Weights of a small mixture-of-experts language model, trained from scratch on English Wikipedia.
Training: a variant of Adam for the experts, 544M tokens, 4149 steps.
Below are experts of layer 7 (counted from 0) of a mixture-of-experts language model. Rows are named router (the router's row for the expert) and show model dimensions 64-127. Each number is 500 + 50 x the weight over its row's rms, rounded and kept within 0 to 999. Numbers have three digits each.
After each expert's rows: a language model's description of what the expert responds to. This comes from a sample of Wikipedia text that the model never trained on.

# expert 9
router:572536543470559501504488504574455442638504551549561500495510577565548490388444462487491492474540483616400498429543488488533522415440535480587436485467433482513570583502589533478481435479589493
What it handles: Common vowel-consonant pieces. Two-letter word-internal pieces like en, er, or, ar, re, and word-initial " d", as in frequency, Denmark, destroyed, Senhora.

# expert 2
router:430466535520463562475474513569580543524446455466437466532479544534516541478512502452443422422533558451458583488556524571558511530484444485449476503482509519511485333519504585472499512551460575
What it handles: Mid-word pieces after consonants. Second word pieces after an initial consonant or capital, such as p+ap(er), s+m(ash), K+M, U+T(C), plus words like not, play, rele(ase).

# expert 6
router:461528463552489438487467572492497385465481450482571482491511464507563486607512437497581416487553452429523497579564458550458548581494584411497468528488316447477525561534565455412604508523528491
What it handles: Plural and suffix endings. Word-final suffix pieces, especially plural or noun endings like -s, -ers, -ations, -ings, -us, -is, before commas or of.

# expert 10
router:482460491511482492552434553581518437495568640550543528521540389478456410493472499488421490527517485487512589533478516434563523556490509514510552445501527490555527579512546614474428414535543533
What it handles: Articles and line starts. The and a at phrase starts, and list dashes, pipes, headings marks beginning lines, such as - The Duke, | 9, ===.

# expert 12
router:370447475485466433555531513525442583454427476577462412537592400496480535511491487519365589494501490493506524511457516526477452582560537502435469498499498455540465547571527475392441469458492495
What it handles: Prepositions and was. Function words after a verb or noun, mainly of, in, to, for, from, was, with, by, before the, a, his.

# expert 19
router:456481544439486526421562577467443401547445544483526520501514541411496452457520418475591457493440425443550494557468479471549483539455487508531576520447597544553570496402483446492507479513511474
What it handles: Lowercase word starts and um. Word-initial lowercase pieces like " s", " a", " th", " se", and the piece um in number, human, Truman.

# expert 14
router:572450497496438478514556436607579526534526413566453465568507532421477533608453562506432462539506540533491465516525442504499449366529534529482587470471439474451478559466536504402519415551471488
What it handles: Table column separators. Pipe separators between table cells after a name or number, plus semicolons, and, or, and place-name starts like United, South.

# expert 20
router:458434487510464495527527545500554620467616384580459506531500484517498517510492478503491546514399551593476506589488578427501550535566414464481477437472446512466505544552554434467435473469450474
What it handles: Punctuation after names. Commas, periods, closing parentheses and pipes right after names or numbers, plus heading-closing == marks, e.g. Aubrey, Louis., 110.97.

# expert 22
router:489540437484517583490592440562483486438545451474542519526479432537494458558467499492493483590422477522503420477487623524552529462475520482506500491490513471519515473487576549526558539462502410
What it handles: Single-letter word starts. Word-initial single lowercase letters or short onsets after the, a, and, such as f(iction), p(hase), m(illion), n(orth), and et.

# expert 16
router:502406440500445510479428545458435501461497562467545535488480524585557473501466458529538545415513543518580518633428548437454525473471447422485489521464539522515549507570460539507544415641507541
What it handles: Years and dates. Digits of years and dates, especially the final digits of 19xx years, date spaces and en dashes in year ranges, e.g. 197|1|, 2005–2007.

# expert 3
router:511535504517486469525535476360524512510477511418485531444496489505439520434469490608548492516492439526504515423539507513458619486515453538380505520496550438443539611504461501560424592418538468
What it handles: Mid-word name letters. Single letters or short pieces inside words, often foreign names and Latin species names, mostly i, b, k, e.g. Mijić, Fumiyo, reganius.

# expert 17
router:440400495517477500525492483501621478430497441515498564554524453497446472466482537493560475548510446600452493433512478474437391440431495558410509465580486556584503436544477460494574464535559486
What it handles: Capital initial letters. A lone word-initial capital letter starting a proper noun after a space, such as B in Bonnie, D in District, H in Hibernian.

# expert 0
router:486495472451549533528557538550403528416416543504436514551460479464502601556564398433561539522537478447470407461457478441459499491519497535446459427610567509533512598530516498448587457469471548
What it handles: Digits in tables. Non-initial and middle digits of numbers inside tables and statistics, such as scores, votes and measurements, e.g. 2,3|6|6, −3, 8|0|0 m.

# expert 18
router:501434352441541491489506512551518536419512531449428480472514479556498480524453444543617604518509515482520441403475467460496450541483504507546492509608522556448494499588446437630504509476547528
What it handles: Word endings and completions. Later pieces completing words, such as des+ign, a+ver(age), confirm+ation, Penns+y(lvania), sy+st(em), and words like first, year.

# expert 4
router:486576472621492524452446532459562484467555547544453434522545443620485515518596579462475470505500488526593533503531626519461488470639514505560551534479531451509529535510510428569445618451494487
What it handles: Early word pieces, prefixes. Word-initial prefixes and early pieces after one letter, such as pro, con, un, dis, e(stradiol), A+u(thor), g+ir(ls), n+uc(lear).

# expert 11
router:554537545506532481450428426489360503474421415480567498472460559439492523463551508526509457548478542509507484454549469534519463520526563554566468498504421540508436483488474481528489570407520571
What it handles: Non-Latin bytes and table rules. Raw bytes of Greek, Chinese and accented letters, table separator rows, superscripts and coordinate symbols, plus pieces like t, at.

# expert 13
router:604605516611570456531567472498436424526442519511369396460505553468535490508474545521475495536524466462469482361542479518450549400503464510516583504485504551478403510459498484404562523624497549
What it handles: Name-ending pieces. Final or late pieces of surnames and demonyms, especially n, ian, ch, z, it, as in Polcyn, West Indians, García, Smith.

# expert 21
router:487568422426488462466556476487547564480495439518436567534482499446499447548502567470503466367498491446572469435475443504489500466531541490481525520518427514575506517457456652593416482509474513
What it handles: Word-initial consonant clusters. Word-starting pieces beginning with consonants like ch, st, w, l, b, c, usually after the, a or a pipe: chairman, state, wife.

# expert 8
router:444537500522488509435551496503385438473483525444511460425494506438513549414443520518529446578504563432432568543536371534546437565565539498482463472444512563467430459477509563614496503561428489
What it handles: Mid-word stems in prose. Middle stem pieces of longer prose words, such as loc+om(otive), h+ous(es), cont+rib(uting), prof+ess(ional), plus month names.

# expert 15
router:500531541390501455635442461458545422490498501586545579553479477433454506574486540461461556446570516432538495540496521503567513475425467481512502456504552538426448459516491446448516556482501479
What it handles: Consonant pieces after prefixes. Mid-word pieces starting with p, c, x or le, often after a prefix, as in amputate, hospitalised, Reception, leave, Peacock.

# expert 5
router:542488578502367553482454536497545617567503539425599452477421528470543570491472496499480554497568557507478468525502553543455498512427546505451505568494585412512529446451424464482505552470422527
What it handles: Mid-word consonant pieces. Word-internal pieces after a first syllable, such as ig, em, r, un, iv, as in eligible, Academy, Erivan, infrastructure.

# expert 23
router:482448535495556451482558497396568521569456525451490594495464490570519479477579430487577432440477434494478437483442465453432472467425503511498484556432484542450538499506605374370489480545505418
What it handles: Single vowel pieces in names. Single vowels a, e, o and endings like es, al, inside or ending names, such as O'Neill, Gowda, Voskoboeva, hectares.

# expert 7
router:520526507461547556506484418487542556560508596444417506482548526557511476542505498528451595538472545537530574669452409539538516549491458457550388580550469425458464480457428477577500422497504522
What it handles: Verb and noun suffixes. Word-final suffixes completing a stem, chiefly ed and ing, also ly, ion, age, as in recorded, released, voltage.